Weights of a small mixture-of-experts language model, trained from scratch on English Wikipedia.
Size: 14 layers, vocabulary 16384, 5.5M parameters.
Experts: 8 experts in each of 14 layers, 48 SwiGLU neurons an expert, 1 pick a token, a sigmoid router.
Training: a variant of Adam for the experts, 603M tokens, 12664 steps.
Below are experts of layer 11 (counted from 0) of a mixture-of-experts language model. Rows are named router (the router's row for the expert), gate (a neuron's input weights, with its number), up (a neuron's input weights, with its number) and show model dimensions 0-95. Each number is 200 + 20 x the weight over its row's rms, rounded and kept within 0 to 999.
After each expert's rows: "mostly gets" lists some tokens that are sent to it at least half of the time. This comes from a sample of Wikipedia text that the model never trained on.

# expert 4
router,218,222,194,185,229,210,197,166,219,209,208,194,143,213,191,208,182,197,226,195,181,202,205,203,217,197,166,204,255,212,194,177,171,189,187,205,198,220,211,187,211,212,211,189,195,201,210,227,187,241,201,221,182,208,224,194,220,169,216,213,192,173,220,199,178,209,182,234,214,215,226,242,175,203,217,190,190,196,183,177,207,185,199,209,199,185,236,198,212,212,172,175,206,203,254,239
gate0,204,206,176,208,230,227,214,236,203,180,199,196,153,190,198,226,191,199,205,192,241,165,196,217,187,205,235,182,219,203,171,163,203,215,230,206,179,214,217,196,232,176,210,224,199,221,192,188,213,179,217,218,170,172,196,213,217,210,213,198,211,192,190,226,183,186,203,214,187,188,216,204,207,179,244,196,159,206,153,212,219,216,246,215,214,226,214,205,182,191,214,182,214,215,220,215
up0,197,193,205,223,161,155,220,252,210,188,197,209,224,200,195,214,225,196,191,183,208,191,166,176,194,190,189,216,189,223,217,185,218,193,195,195,168,211,199,163,197,207,234,198,212,225,200,209,223,225,197,199,177,224,209,202,215,177,178,174,185,192,213,225,223,215,221,193,176,168,236,216,232,213,217,184,195,223,215,220,206,210,231,197,183,188,207,192,205,200,233,176,192,156,227,242
gate1,234,171,199,189,201,146,216,153,196,185,175,242,159,196,215,182,228,239,193,189,219,194,224,192,167,174,191,217,206,224,190,187,213,197,202,182,190,224,184,234,198,178,214,190,193,223,177,225,192,210,222,197,159,212,205,217,223,202,211,192,166,193,201,189,202,196,193,199,185,215,208,216,187,180,181,190,245,215,224,167,219,210,205,214,184,188,184,186,175,199,212,200,201,182,220,230
up1,201,174,171,199,175,200,239,206,177,183,188,219,218,212,214,183,189,205,171,171,198,213,163,195,213,202,181,186,200,206,192,198,184,163,213,235,174,215,204,233,217,183,191,217,221,212,200,175,173,189,242,168,173,182,190,205,195,249,206,180,207,160,219,230,201,194,212,226,194,197,205,207,186,213,176,221,196,210,210,193,212,198,182,184,217,167,203,206,192,161,167,203,168,170,201,231
gate2,209,193,187,199,172,176,229,164,184,190,228,217,174,211,183,192,167,185,165,169,218,237,184,214,186,220,172,227,229,200,183,199,237,204,210,214,233,201,210,210,213,231,225,194,213,189,230,215,189,195,228,202,221,189,190,236,229,216,217,214,222,200,199,196,196,221,182,215,197,187,212,199,172,196,222,214,176,217,140,194,209,186,161,198,194,193,196,227,207,190,219,213,171,195,193,218
up2,187,187,189,179,196,202,217,190,226,215,225,206,185,197,217,175,174,205,184,235,202,169,203,217,209,180,188,200,182,208,193,248,194,218,190,210,174,210,223,200,182,227,222,239,195,195,205,173,229,249,175,212,228,219,200,183,186,180,197,181,164,221,191,206,192,178,198,210,208,233,186,185,184,214,216,200,176,223,194,225,215,225,222,182,207,223,225,223,187,229,149,205,185,210,238,191
gate3,194,206,201,208,177,248,195,226,188,182,199,167,189,231,189,196,224,205,239,220,191,186,180,187,191,245,214,218,232,208,195,201,187,197,195,210,173,245,203,143,195,206,197,168,169,192,218,196,242,202,223,219,209,201,187,210,221,215,194,215,193,206,187,183,172,224,203,176,223,206,198,182,242,177,172,195,215,223,203,200,236,200,235,223,226,196,188,174,189,210,204,197,205,186,200,199
up3,198,208,201,181,185,194,184,204,235,191,222,216,212,215,199,175,189,263,205,210,215,199,190,170,174,211,206,205,206,207,172,210,167,188,201,179,166,243,215,202,191,233,208,208,188,214,226,219,215,186,222,205,235,176,198,198,216,197,187,206,187,218,216,183,238,175,209,209,196,222,157,231,232,251,212,176,182,174,217,219,200,201,163,212,203,200,199,230,204,182,205,206,185,208,224,203
mostly gets: " local", " American", " res", " gu", " political", " Indian"

# expert 2
router,189,211,182,200,213,190,201,204,180,179,205,187,193,190,185,216,187,197,176,166,201,200,170,172,195,194,191,215,182,229,193,177,217,196,197,202,208,192,204,186,223,188,183,231,212,196,212,196,186,204,183,190,240,196,232,192,189,194,189,197,218,194,183,236,217,188,165,174,155,211,153,222,240,184,226,168,211,216,199,185,206,214,165,195,179,236,191,181,174,198,234,174,254,171,183,190
gate0,245,174,188,201,216,198,161,159,172,209,198,188,198,218,213,223,198,184,206,177,187,195,179,211,210,154,227,195,202,213,204,209,208,240,216,187,218,192,231,138,193,189,203,209,199,207,202,192,195,177,144,195,214,232,214,211,162,208,211,189,204,187,204,219,190,186,204,204,205,178,220,193,216,223,170,192,189,173,217,221,199,184,160,214,157,220,208,181,211,214,215,191,210,206,200,201
up0,195,185,189,213,184,193,202,217,209,166,204,190,198,201,200,229,185,196,186,202,201,175,209,193,204,201,213,225,188,213,201,186,194,196,200,238,173,171,180,197,209,229,228,210,174,229,154,157,225,159,199,198,164,210,188,215,228,213,212,183,178,213,151,237,204,209,193,188,199,216,193,216,181,229,187,237,146,191,186,199,214,178,209,219,226,187,195,199,220,225,222,202,194,238,197,196
gate1,209,220,188,219,199,230,195,189,203,183,206,186,189,226,221,189,199,226,220,198,211,185,182,207,217,188,217,209,197,213,232,208,191,181,216,194,219,197,211,217,143,202,221,223,166,181,182,190,215,201,205,224,198,204,185,216,197,186,175,218,205,181,185,200,188,207,205,205,156,188,183,189,201,201,149,213,177,215,191,201,246,194,180,167,152,236,210,180,199,161,243,195,203,161,185,226
up1,160,192,232,184,219,220,204,191,178,208,196,240,196,187,241,180,253,214,195,193,223,176,200,178,208,208,195,215,209,194,204,212,209,187,170,189,165,205,203,227,186,216,137,196,194,185,184,192,242,192,210,218,204,203,243,173,177,183,166,162,209,199,210,205,204,199,178,199,194,211,204,210,178,226,203,193,166,184,214,188,193,184,175,198,196,192,205,216,165,216,233,216,208,197,197,186
gate2,233,218,207,231,210,182,234,217,188,178,198,202,236,218,203,221,210,160,217,187,175,237,190,199,208,156,195,174,234,240,188,205,219,204,174,251,252,195,209,187,196,188,201,204,213,207,213,219,203,189,204,213,183,207,213,191,222,195,194,189,228,207,230,187,221,169,201,184,208,199,195,181,249,178,237,192,205,221,217,214,218,205,197,196,184,206,217,175,185,207,194,174,224,208,200,194
up2,170,206,186,205,208,190,216,208,190,160,227,208,171,199,197,209,229,201,215,223,168,187,181,212,227,183,200,218,197,215,191,207,237,209,186,186,200,249,161,205,183,206,209,206,234,197,195,194,185,191,228,188,159,185,208,241,239,197,211,191,184,197,187,235,205,208,208,185,166,187,203,234,227,197,212,199,166,205,206,224,242,191,207,172,183,192,203,171,182,188,158,205,171,191,201,203
gate3,199,249,178,213,206,222,183,168,175,157,175,202,214,244,195,192,217,192,182,196,188,180,193,191,183,200,203,197,209,222,198,171,200,160,189,194,213,214,211,230,231,199,180,204,210,197,188,216,184,216,186,221,211,228,225,215,205,218,178,221,192,182,194,218,228,180,213,228,245,164,198,211,209,164,174,183,212,199,214,196,179,177,182,236,211,210,195,171,234,212,234,207,225,208,208,193
up3,182,159,194,177,178,180,216,188,185,176,171,199,218,214,189,197,194,209,171,242,181,199,198,212,211,173,204,164,210,212,164,186,175,210,214,222,170,187,192,219,203,210,188,202,197,196,214,203,188,179,242,218,146,239,179,224,232,203,225,186,200,204,177,209,205,201,189,184,183,183,183,232,227,156,197,201,214,208,201,190,186,186,179,216,204,197,209,196,170,202,236,191,232,199,220,170
mostly gets: "′", "- Coordinates: ", "°", " University of", " (aged ", " | −"

# expert 6
router,217,158,190,216,236,223,230,175,224,175,243,236,165,187,237,214,216,206,194,218,208,213,200,188,190,169,221,209,202,255,229,186,196,185,185,228,227,178,205,196,213,206,201,201,171,211,195,198,204,220,182,201,218,205,193,210,214,205,192,209,229,234,191,195,194,214,202,152,180,217,173,162,173,190,199,197,192,159,206,220,217,209,198,216,186,196,201,223,182,211,186,190,187,180,210,204
gate0,214,170,176,214,231,208,213,180,206,215,236,222,184,220,224,188,197,190,172,232,218,225,188,187,208,163,190,219,179,218,175,207,209,166,208,233,206,210,164,198,201,189,177,206,174,209,185,203,185,251,168,186,206,186,175,193,196,200,191,205,240,175,186,232,205,181,202,171,208,202,190,195,203,210,183,198,166,179,221,213,227,204,232,187,198,188,176,204,167,193,210,189,167,158,206,197
up0,201,209,240,209,220,225,214,199,198,200,205,186,179,192,174,228,223,227,212,164,172,208,208,233,205,244,205,207,171,215,212,190,149,236,186,162,188,197,229,194,222,174,205,226,219,172,214,205,216,190,207,236,202,197,207,204,173,223,198,207,189,195,220,213,221,229,202,199,186,186,194,186,205,198,225,192,218,203,204,183,195,232,144,189,197,223,201,186,232,204,185,181,202,238,187,207
gate1,204,178,190,219,226,193,176,169,236,181,214,219,210,195,216,159,203,198,203,237,222,192,197,187,212,195,189,201,198,186,255,182,197,184,160,182,235,203,185,207,181,207,187,179,175,196,213,210,148,181,203,204,191,245,189,207,219,189,184,221,177,205,197,217,150,210,198,165,203,216,199,198,221,210,174,195,210,242,176,177,187,220,186,196,207,186,213,209,197,171,185,199,209,211,201,166
up1,183,218,218,217,191,201,189,214,179,219,185,250,209,212,189,191,228,173,191,172,154,208,205,169,162,214,188,215,178,233,183,200,197,235,212,204,236,193,209,216,187,185,172,221,204,204,193,211,195,182,176,190,224,178,187,210,192,195,182,241,229,177,193,241,173,208,189,216,205,177,213,233,205,208,240,221,209,189,170,197,219,183,156,200,192,208,192,163,186,198,194,204,208,219,200,198
gate2,198,187,255,208,214,209,192,183,200,223,236,182,221,210,210,187,169,167,186,211,199,200,193,189,221,209,200,263,170,175,196,171,211,159,221,207,151,183,219,210,192,210,153,200,222,236,253,231,230,211,211,194,173,205,201,223,208,204,173,209,196,214,184,220,200,195,204,203,190,205,204,203,191,198,208,204,178,195,203,190,181,202,198,202,201,221,172,200,182,186,195,193,199,210,166,197
up2,163,197,200,193,177,227,148,220,201,202,188,217,213,193,230,224,196,155,212,175,199,182,197,213,172,177,199,187,206,194,191,195,212,222,210,158,200,169,191,203,204,222,195,194,223,207,223,214,186,208,206,206,193,220,173,195,234,195,197,200,201,182,240,183,173,220,195,181,200,188,200,215,188,223,202,249,245,203,205,175,211,186,214,187,212,222,198,150,230,196,195,223,193,156,216,195
gate3,238,221,215,232,186,220,235,210,205,153,205,178,192,189,213,190,216,197,204,181,208,179,223,190,198,191,198,199,211,199,198,189,205,253,157,207,211,206,190,234,229,191,192,226,212,216,217,215,202,202,161,206,211,217,185,204,202,183,149,205,200,195,244,220,183,217,186,227,178,187,190,195,174,186,210,194,180,205,189,210,217,231,195,204,172,230,210,182,220,227,233,208,182,213,225,235
up3,148,198,221,194,183,190,183,246,190,241,184,207,209,169,187,189,214,203,176,230,179,239,219,189,188,232,187,241,243,215,188,170,192,203,182,200,188,238,200,197,222,173,224,182,200,177,230,176,209,203,211,204,212,186,211,168,231,190,211,212,205,206,209,171,194,162,195,202,191,198,201,202,199,183,229,202,195,212,189,204,218,207,229,178,186,243,218,203,172,205,202,209,203,195,180,209
mostly gets: " In ", "In ", "s.", "ation.", "ers.", " in "

# expert 1
router,212,177,157,206,202,244,207,176,180,185,185,256,183,219,212,211,181,208,200,232,201,206,215,221,189,181,196,196,197,173,194,197,210,172,157,201,195,188,212,188,198,191,209,166,219,194,216,201,191,215,199,169,206,212,192,200,180,183,172,156,195,199,206,189,201,246,161,213,183,196,223,226,225,179,195,237,199,201,222,201,232,189,188,196,176,215,152,229,206,195,181,190,199,220,185,197
gate0,228,191,226,212,174,197,212,190,203,199,194,228,185,173,192,195,190,194,211,213,204,212,186,185,220,177,233,217,225,201,193,197,234,194,215,192,182,173,212,197,226,224,182,238,231,210,193,232,181,177,196,220,241,263,211,220,194,199,185,168,192,208,208,209,225,203,201,207,182,201,173,186,199,205,174,197,219,197,229,145,182,237,234,207,180,201,197,213,214,184,228,205,213,173,219,191
up0,204,204,225,230,153,217,194,182,219,200,189,187,195,202,209,174,165,213,186,183,219,239,208,208,230,173,209,250,195,198,192,182,168,194,258,218,194,195,190,220,190,209,171,201,217,220,210,191,195,187,215,196,237,166,214,212,232,225,193,214,209,216,199,186,217,189,215,199,178,175,182,200,197,201,168,178,235,196,216,188,208,213,210,217,205,190,196,198,226,177,239,197,233,200,224,224
gate1,232,192,155,210,238,237,180,220,192,197,226,206,177,220,211,204,185,193,177,192,230,169,188,198,183,232,214,204,182,208,169,181,203,191,204,199,211,230,187,191,199,190,206,179,197,195,251,192,184,183,207,166,182,228,205,158,182,180,168,190,184,209,198,181,187,247,167,210,209,217,196,207,216,201,169,185,201,204,218,227,214,224,179,195,193,207,214,231,178,190,224,205,184,198,231,221
up1,226,204,171,209,217,207,180,242,204,203,208,184,173,203,197,205,215,243,223,180,213,200,170,203,192,203,223,241,175,215,179,186,202,219,199,201,209,206,217,194,184,170,198,202,175,179,240,183,189,227,192,174,177,228,195,171,187,196,150,201,174,209,198,165,189,226,174,193,205,227,184,171,195,178,180,196,205,180,213,221,210,197,199,237,202,183,193,250,204,190,239,199,226,205,208,204
gate2,196,189,156,238,233,177,193,205,186,187,218,210,154,191,199,189,177,205,190,180,231,188,180,192,215,236,231,216,238,197,189,205,196,212,215,215,208,212,216,185,176,200,240,227,199,192,208,219,210,200,188,179,191,194,219,214,220,212,179,167,169,204,224,191,208,223,171,217,206,235,185,180,197,169,165,235,227,180,200,212,191,216,220,221,213,228,185,203,185,187,162,188,198,199,172,198
up2,200,207,184,202,219,180,175,214,174,192,176,206,208,235,179,177,181,207,214,185,217,178,194,200,186,189,214,235,207,208,158,200,167,173,193,205,204,214,187,210,201,207,186,218,157,141,261,178,225,205,154,197,205,212,200,201,210,224,187,227,172,211,175,196,166,228,179,174,211,217,216,193,212,208,209,219,194,214,200,189,169,217,226,218,204,214,193,196,201,197,222,195,178,197,180,220
gate3,238,193,179,179,188,195,180,211,203,198,227,244,193,205,220,209,208,244,210,216,190,193,193,215,206,166,215,210,193,205,232,206,227,200,189,219,224,181,181,164,223,211,207,213,196,240,210,189,187,229,190,179,179,231,194,212,183,166,191,187,200,231,202,182,240,220,191,209,173,225,171,168,214,218,199,243,189,177,223,212,195,166,201,193,201,208,177,201,237,188,185,173,216,203,199,215
up3,196,209,208,221,192,156,229,204,209,185,228,170,184,179,193,207,198,181,208,179,164,210,197,177,232,188,214,177,205,227,198,212,177,204,213,218,209,180,182,174,206,189,182,213,219,186,218,155,213,201,194,204,182,184,211,201,212,184,178,198,230,203,203,211,223,168,227,157,192,224,204,158,177,228,195,152,219,173,187,210,220,184,189,215,190,190,226,169,204,246,215,208,205,173,191,200
mostly gets: "\n\n", "| Party", "==S", "| Preceded by", " | | | |", " | Succeeded by"

# expert 7
router,206,215,188,230,200,194,201,191,220,193,192,202,201,204,210,174,196,209,222,202,225,211,176,221,228,217,143,250,178,228,213,221,200,211,201,199,201,229,188,206,211,176,166,204,170,210,186,195,233,163,197,214,200,209,159,187,206,223,189,197,183,225,192,188,200,202,169,186,213,192,145,184,242,202,192,182,224,221,171,224,214,196,219,217,193,238,177,206,208,183,213,197,206,176,182,180
gate0,237,214,217,207,186,213,236,192,223,220,196,190,203,212,199,192,236,187,215,220,169,201,189,172,201,207,191,216,220,223,221,175,178,231,207,186,212,228,185,229,199,187,196,227,195,234,189,185,200,194,197,220,191,173,209,187,177,189,204,200,193,195,210,204,223,190,183,169,218,196,189,209,269,210,201,204,225,225,183,201,190,193,200,223,172,153,199,177,211,136,187,202,188,215,180,222
up0,183,177,199,205,201,183,177,231,199,217,192,214,200,194,208,195,210,183,186,220,224,209,246,259,224,244,208,217,171,241,203,211,213,188,211,213,184,256,232,206,231,168,190,197,173,178,200,196,182,190,241,196,219,203,225,192,195,182,184,237,190,235,188,231,201,185,164,193,202,181,186,206,197,183,220,188,176,216,204,188,218,201,199,214,213,177,217,216,187,194,196,210,187,210,187,193
gate1,199,195,202,218,193,205,224,179,216,188,197,197,173,222,187,209,144,220,181,200,192,183,211,166,193,220,190,213,195,202,210,203,230,213,218,180,188,226,218,206,219,200,176,198,165,193,222,227,190,218,216,158,216,193,150,169,198,227,187,198,176,207,222,184,199,177,189,213,234,163,194,176,196,251,209,183,203,229,165,217,222,222,189,214,185,181,229,200,216,209,182,208,196,175,191,220
up1,211,181,225,220,204,230,198,201,192,202,207,198,192,206,205,212,236,188,188,243,167,175,191,190,203,202,168,187,213,193,171,190,227,223,187,202,217,211,186,174,197,228,209,195,205,213,188,205,211,164,232,185,226,209,179,204,188,188,172,203,217,194,240,174,202,192,211,221,218,211,230,179,226,267,205,191,222,202,207,218,201,197,225,203,153,210,227,206,233,202,194,189,248,196,201,175
gate2,221,201,215,192,206,214,198,214,202,185,195,203,188,177,183,152,197,193,201,209,213,173,185,178,179,210,167,224,217,207,246,206,181,230,220,206,209,215,177,210,193,220,160,211,178,209,204,226,210,214,181,206,207,196,195,138,207,183,152,188,169,203,194,200,216,185,201,180,190,168,214,187,206,208,228,189,180,184,206,231,202,170,207,197,203,174,167,228,175,181,161,211,199,205,192,238
up2,250,220,213,190,187,191,225,194,233,188,180,194,173,182,157,162,191,162,197,205,182,188,233,186,201,184,170,233,189,214,180,193,193,219,216,203,247,185,197,173,213,219,209,211,193,209,188,243,186,183,193,211,201,181,204,168,174,198,233,198,184,213,217,213,215,199,182,184,176,200,204,193,177,243,199,180,218,183,214,184,185,217,213,203,220,202,187,198,220,150,193,192,205,184,191,175
gate3,193,192,206,212,185,211,176,200,229,201,210,219,170,196,233,203,190,208,227,207,231,250,171,175,210,217,203,219,179,165,201,206,203,204,186,183,195,194,184,211,206,192,176,181,172,195,197,253,181,210,191,220,227,194,179,226,249,206,213,161,172,212,195,187,234,201,200,181,210,214,178,221,236,205,181,203,187,201,192,231,224,201,208,194,240,204,202,201,228,204,227,201,179,173,215,232
up3,215,187,162,217,200,174,176,183,173,212,185,209,203,180,233,180,218,207,177,227,168,176,245,176,229,172,216,186,218,206,221,217,221,204,213,197,198,198,200,189,209,194,204,184,207,191,184,211,236,182,196,198,165,196,223,204,183,189,166,208,239,195,206,223,236,197,172,218,207,174,235,190,195,180,146,229,208,158,227,179,190,195,206,229,218,192,209,194,195,189,199,200,189,207,196,177
mostly gets: " Th", " Sh", " sh", " th", " comp", " imp"

# expert 0
router,234,209,203,209,228,234,234,195,223,156,228,216,174,198,181,173,204,201,196,203,180,246,188,179,188,204,209,168,188,215,165,179,178,190,162,190,190,210,215,209,194,173,200,184,203,206,217,191,170,176,214,177,182,224,221,184,200,202,175,225,234,183,166,228,184,196,212,209,188,208,190,192,192,182,206,160,221,194,211,166,196,182,184,205,209,204,177,217,184,225,206,166,188,175,176,203
gate0,178,186,180,181,175,191,194,215,217,195,189,201,185,232,252,220,184,228,181,177,214,204,187,182,212,198,201,171,197,200,223,204,184,187,181,191,209,236,218,209,189,165,235,205,192,206,225,166,206,198,238,201,220,224,197,217,178,177,161,223,218,205,190,208,206,189,215,235,167,219,195,208,189,186,201,198,230,207,190,218,198,184,156,188,223,218,215,175,193,216,163,165,221,217,235,202
up0,205,203,191,163,215,182,236,193,213,190,172,190,192,192,212,173,199,173,223,235,214,226,215,248,195,208,202,224,167,197,172,213,213,211,190,215,187,191,184,183,133,232,212,198,215,191,179,215,201,158,203,227,221,175,202,204,201,204,221,206,175,198,215,189,189,215,208,183,231,201,237,200,197,199,203,211,185,184,182,202,173,198,227,215,206,174,214,250,156,197,197,197,198,188,204,198
gate1,152,174,195,183,150,209,203,204,224,211,177,202,184,208,179,212,204,209,223,195,197,201,260,169,192,172,187,156,208,210,197,203,178,168,209,214,204,197,201,201,204,187,208,175,217,209,195,187,201,211,176,184,221,199,186,209,235,214,214,163,219,201,185,194,161,218,182,188,185,226,204,190,199,204,218,175,224,195,179,200,172,190,236,191,191,189,196,218,214,181,201,204,165,198,242,243
up1,214,188,226,186,213,234,219,208,188,206,202,175,160,203,208,219,216,197,193,212,183,240,194,206,223,208,205,239,228,206,218,185,221,197,190,230,229,218,160,197,172,211,172,200,228,210,197,206,186,203,176,178,180,171,207,184,194,170,215,188,212,233,183,176,233,181,189,215,219,230,211,209,177,178,203,159,198,200,202,176,230,197,187,187,216,224,194,162,196,209,249,207,205,188,228,209
gate2,174,226,191,198,206,185,220,196,210,170,215,227,192,210,208,180,187,208,213,183,189,226,196,190,214,235,203,212,213,228,210,183,203,174,213,214,165,258,183,203,188,179,214,212,202,196,217,200,187,193,169,187,197,237,223,204,210,212,232,228,236,218,147,213,205,200,196,206,175,191,202,221,190,206,201,174,219,224,231,230,198,213,198,180,235,222,155,198,205,181,201,201,175,201,175,165
up2,170,236,204,191,186,170,155,187,226,186,202,207,211,212,201,208,175,197,221,220,185,193,171,218,230,191,176,223,170,188,218,201,165,188,188,200,212,208,195,193,191,195,224,183,181,206,161,213,208,227,159,166,208,239,231,161,204,228,210,207,208,237,221,240,193,201,202,172,218,210,187,212,207,177,199,185,213,218,198,164,187,162,206,193,206,213,198,190,207,210,216,192,203,224,221,224
gate3,192,202,197,216,215,203,161,230,241,219,222,224,193,175,228,195,205,204,201,199,207,217,187,191,162,169,209,188,219,173,212,188,192,205,192,212,208,213,226,211,199,164,201,172,186,215,169,188,216,140,210,196,186,195,234,205,198,198,208,181,220,165,192,236,199,210,199,197,205,226,193,183,172,234,215,175,213,206,184,198,212,206,198,200,232,241,187,193,243,196,194,171,172,235,203,216
up3,205,209,204,193,188,214,207,198,202,206,198,222,155,211,213,192,198,224,208,262,190,194,233,210,200,210,210,168,188,224,179,184,249,201,208,169,179,214,235,183,194,199,182,225,192,184,206,186,196,185,198,217,193,189,190,183,237,233,198,207,167,236,234,191,231,210,194,213,212,201,217,178,169,149,211,223,182,191,208,229,185,194,175,219,200,178,202,216,180,183,163,212,212,186,196,207
mostly gets: " has", " became", " It was", " were", " He was", " he was"

# expert 3
router,232,218,193,209,207,211,217,203,214,168,212,227,219,194,232,180,193,203,193,219,180,180,181,171,161,182,161,183,180,201,194,201,213,206,222,195,205,211,212,202,198,210,204,201,177,224,212,223,158,221,165,178,214,191,202,175,212,208,194,191,242,164,196,204,190,199,167,208,190,193,226,196,203,180,199,222,193,221,232,186,196,245,227,177,202,153,237,194,216,184,239,215,178,190,197,220
gate0,202,195,193,234,225,191,225,200,176,168,204,208,190,222,253,168,194,183,204,185,197,201,190,181,161,199,178,181,205,200,180,196,228,208,231,196,198,191,213,179,225,179,219,193,199,209,255,185,209,204,194,182,205,205,192,202,248,183,231,178,218,188,185,231,180,227,188,159,214,202,214,203,201,169,175,200,173,194,213,231,163,230,188,226,185,205,222,201,220,188,216,207,191,176,198,213
up0,201,180,189,199,209,187,184,204,209,214,203,195,191,224,142,217,181,235,224,220,209,187,224,217,171,223,209,177,163,220,222,193,190,195,189,215,183,214,226,172,205,194,223,191,243,201,198,221,240,187,209,237,197,229,176,233,207,205,197,192,196,219,157,217,193,196,155,220,182,253,182,196,198,208,212,194,198,213,205,215,210,186,202,229,202,175,229,213,193,173,194,205,196,199,200,230
gate1,199,177,180,159,197,206,215,207,203,199,188,229,191,189,243,212,187,207,219,220,203,204,178,216,216,190,172,175,214,177,227,166,198,202,210,227,189,168,172,191,193,235,182,192,193,237,172,204,188,206,168,225,210,228,180,181,211,155,214,167,191,193,167,202,209,196,150,182,169,176,196,186,210,199,211,188,185,202,211,208,218,200,229,170,213,193,196,220,213,222,215,208,167,168,204,188
up1,201,260,223,206,199,193,208,194,202,210,227,211,222,190,155,189,223,220,234,210,186,224,182,235,192,216,179,217,194,209,163,185,189,182,202,212,222,167,217,180,237,215,211,212,205,202,210,180,207,225,141,205,194,195,190,201,199,182,194,176,180,176,213,188,209,231,199,223,185,213,196,221,225,153,254,203,219,186,213,184,212,184,224,197,189,187,193,180,201,190,209,202,192,191,207,195
gate2,189,204,234,227,195,208,190,180,177,197,233,222,186,211,191,196,189,221,204,207,210,207,224,216,220,210,162,207,261,211,216,154,235,214,182,198,202,203,161,204,169,202,196,180,167,180,166,225,198,198,195,182,204,211,199,210,220,232,182,214,197,187,170,210,215,185,179,212,184,243,214,213,208,193,174,235,210,178,214,192,219,181,234,217,208,191,215,228,229,205,219,206,205,220,186,208
up2,209,162,209,202,167,223,214,185,221,201,227,218,200,202,221,225,200,204,194,220,206,184,199,228,225,216,210,226,209,203,213,191,197,218,162,191,177,195,155,224,166,203,231,212,196,191,201,244,240,190,235,196,195,203,202,186,192,210,185,206,179,230,198,201,195,221,243,193,220,190,209,212,234,227,176,162,213,216,170,225,191,187,206,254,207,215,215,195,216,209,183,189,229,186,199,204
gate3,196,185,181,217,186,200,185,187,208,221,218,212,187,206,223,208,208,168,198,226,234,182,173,196,220,198,199,228,173,202,202,218,197,201,203,180,229,221,197,201,186,202,198,182,214,232,188,187,197,209,213,219,204,220,175,170,168,230,208,197,220,140,160,209,195,200,199,204,210,207,216,193,218,222,183,172,141,204,198,197,200,210,196,146,165,250,207,200,206,191,185,176,198,179,220,226
up3,203,173,177,204,172,177,175,205,200,195,203,186,204,197,181,187,211,200,162,232,214,166,171,217,178,145,198,220,178,166,262,207,174,198,184,156,191,232,195,225,196,200,197,236,202,212,207,208,200,186,223,215,211,213,213,218,189,191,210,197,221,193,208,208,184,187,206,203,160,218,193,200,174,210,207,235,224,209,158,226,207,205,203,189,186,193,227,211,229,222,192,183,206,199,212,207
mostly gets: " Le", " en", "ö", " le", " de", " re"

# expert 5
router,204,204,173,221,207,194,223,153,242,141,249,228,215,182,224,172,188,186,214,235,204,213,160,205,171,214,186,201,200,188,211,196,207,213,216,219,179,215,215,190,188,182,211,208,191,229,205,198,208,202,214,195,222,193,195,187,214,210,165,217,193,232,216,191,196,190,195,195,205,206,165,215,187,209,210,230,214,213,216,204,151,200,149,200,200,223,199,208,171,183,193,180,220,199,197,212
gate0,192,208,197,227,207,166,158,221,190,198,197,206,196,204,193,203,200,213,177,217,220,153,182,192,209,212,187,168,199,216,179,184,206,239,215,216,198,224,227,179,218,158,190,187,201,213,229,178,171,211,177,181,227,197,209,169,189,207,214,191,175,214,217,210,202,213,186,201,224,195,185,166,213,214,188,209,202,177,201,211,228,253,206,180,165,208,191,199,200,160,169,174,216,208,229,163
up0,191,210,160,205,193,207,224,190,190,236,159,176,181,182,225,165,208,220,187,203,243,177,235,175,215,178,226,216,219,195,226,206,149,197,185,192,220,186,201,198,190,186,185,190,223,203,208,227,185,206,212,220,192,157,168,209,185,200,174,204,200,207,178,225,195,197,189,172,183,213,218,161,159,204,178,213,213,194,210,227,204,197,212,214,183,196,194,226,213,221,176,214,203,201,183,230
gate1,169,186,233,174,238,200,192,209,215,218,222,216,227,196,194,173,181,152,192,207,224,199,193,237,192,202,201,195,219,231,233,207,212,215,207,214,221,185,194,196,231,223,212,204,196,232,201,231,217,217,205,179,200,211,181,197,183,230,176,229,165,197,195,218,193,164,193,182,162,209,177,232,179,205,215,241,193,177,195,213,190,190,205,172,200,191,202,215,203,153,189,187,210,187,216,172
up1,191,169,201,210,161,202,178,176,167,163,208,184,204,216,214,206,203,212,206,216,208,170,173,194,188,198,174,169,209,152,168,228,187,173,197,202,202,194,204,210,187,218,187,189,207,213,201,194,208,182,206,202,221,195,189,219,190,193,166,199,183,194,201,211,195,214,202,233,203,211,228,184,194,213,140,171,243,223,214,187,217,243,166,220,232,197,187,200,194,215,219,200,187,187,156,178
gate2,192,187,187,232,231,183,173,193,188,218,244,199,213,188,223,161,184,169,188,198,204,197,182,218,193,213,176,207,179,203,213,204,186,190,224,220,224,204,188,190,221,205,205,223,213,240,228,183,159,214,186,224,179,218,246,175,188,207,154,173,164,217,230,184,206,184,202,200,204,229,203,226,211,198,185,206,206,179,219,215,219,197,181,187,196,218,180,188,181,235,174,180,199,224,223,209
up2,205,177,223,235,186,185,201,202,184,177,222,195,202,221,184,215,153,221,209,194,235,207,152,158,167,203,195,205,208,192,167,230,169,191,241,221,207,207,200,177,201,226,210,212,167,208,221,200,218,193,219,204,192,209,205,190,200,195,203,191,213,200,201,186,222,208,191,192,200,248,218,226,195,223,199,222,197,175,167,212,230,174,219,194,223,231,194,228,237,225,191,199,205,226,214,196
gate3,205,193,177,183,225,225,186,176,259,205,192,200,200,200,192,211,204,185,201,211,191,224,185,205,208,217,156,220,206,223,200,207,190,186,209,192,177,182,198,200,170,187,208,186,226,198,202,210,172,197,169,230,165,227,189,222,226,159,196,188,218,213,202,173,185,215,212,196,155,222,174,194,165,186,170,219,205,213,187,215,182,165,220,196,195,214,185,227,179,190,196,189,209,145,175,218
up3,191,170,217,187,190,207,186,194,166,203,236,219,209,195,245,200,228,214,205,184,183,170,228,196,214,183,203,236,209,201,240,189,174,217,186,192,215,183,179,215,168,207,179,177,206,234,185,220,228,210,215,220,175,179,198,175,157,189,179,224,181,212,204,215,211,226,197,181,198,179,221,184,202,216,195,181,203,201,198,218,216,214,227,170,171,192,218,187,191,210,216,188,219,157,168,232
mostly gets: " father", " year", " hours", " brother", " woman", " that he"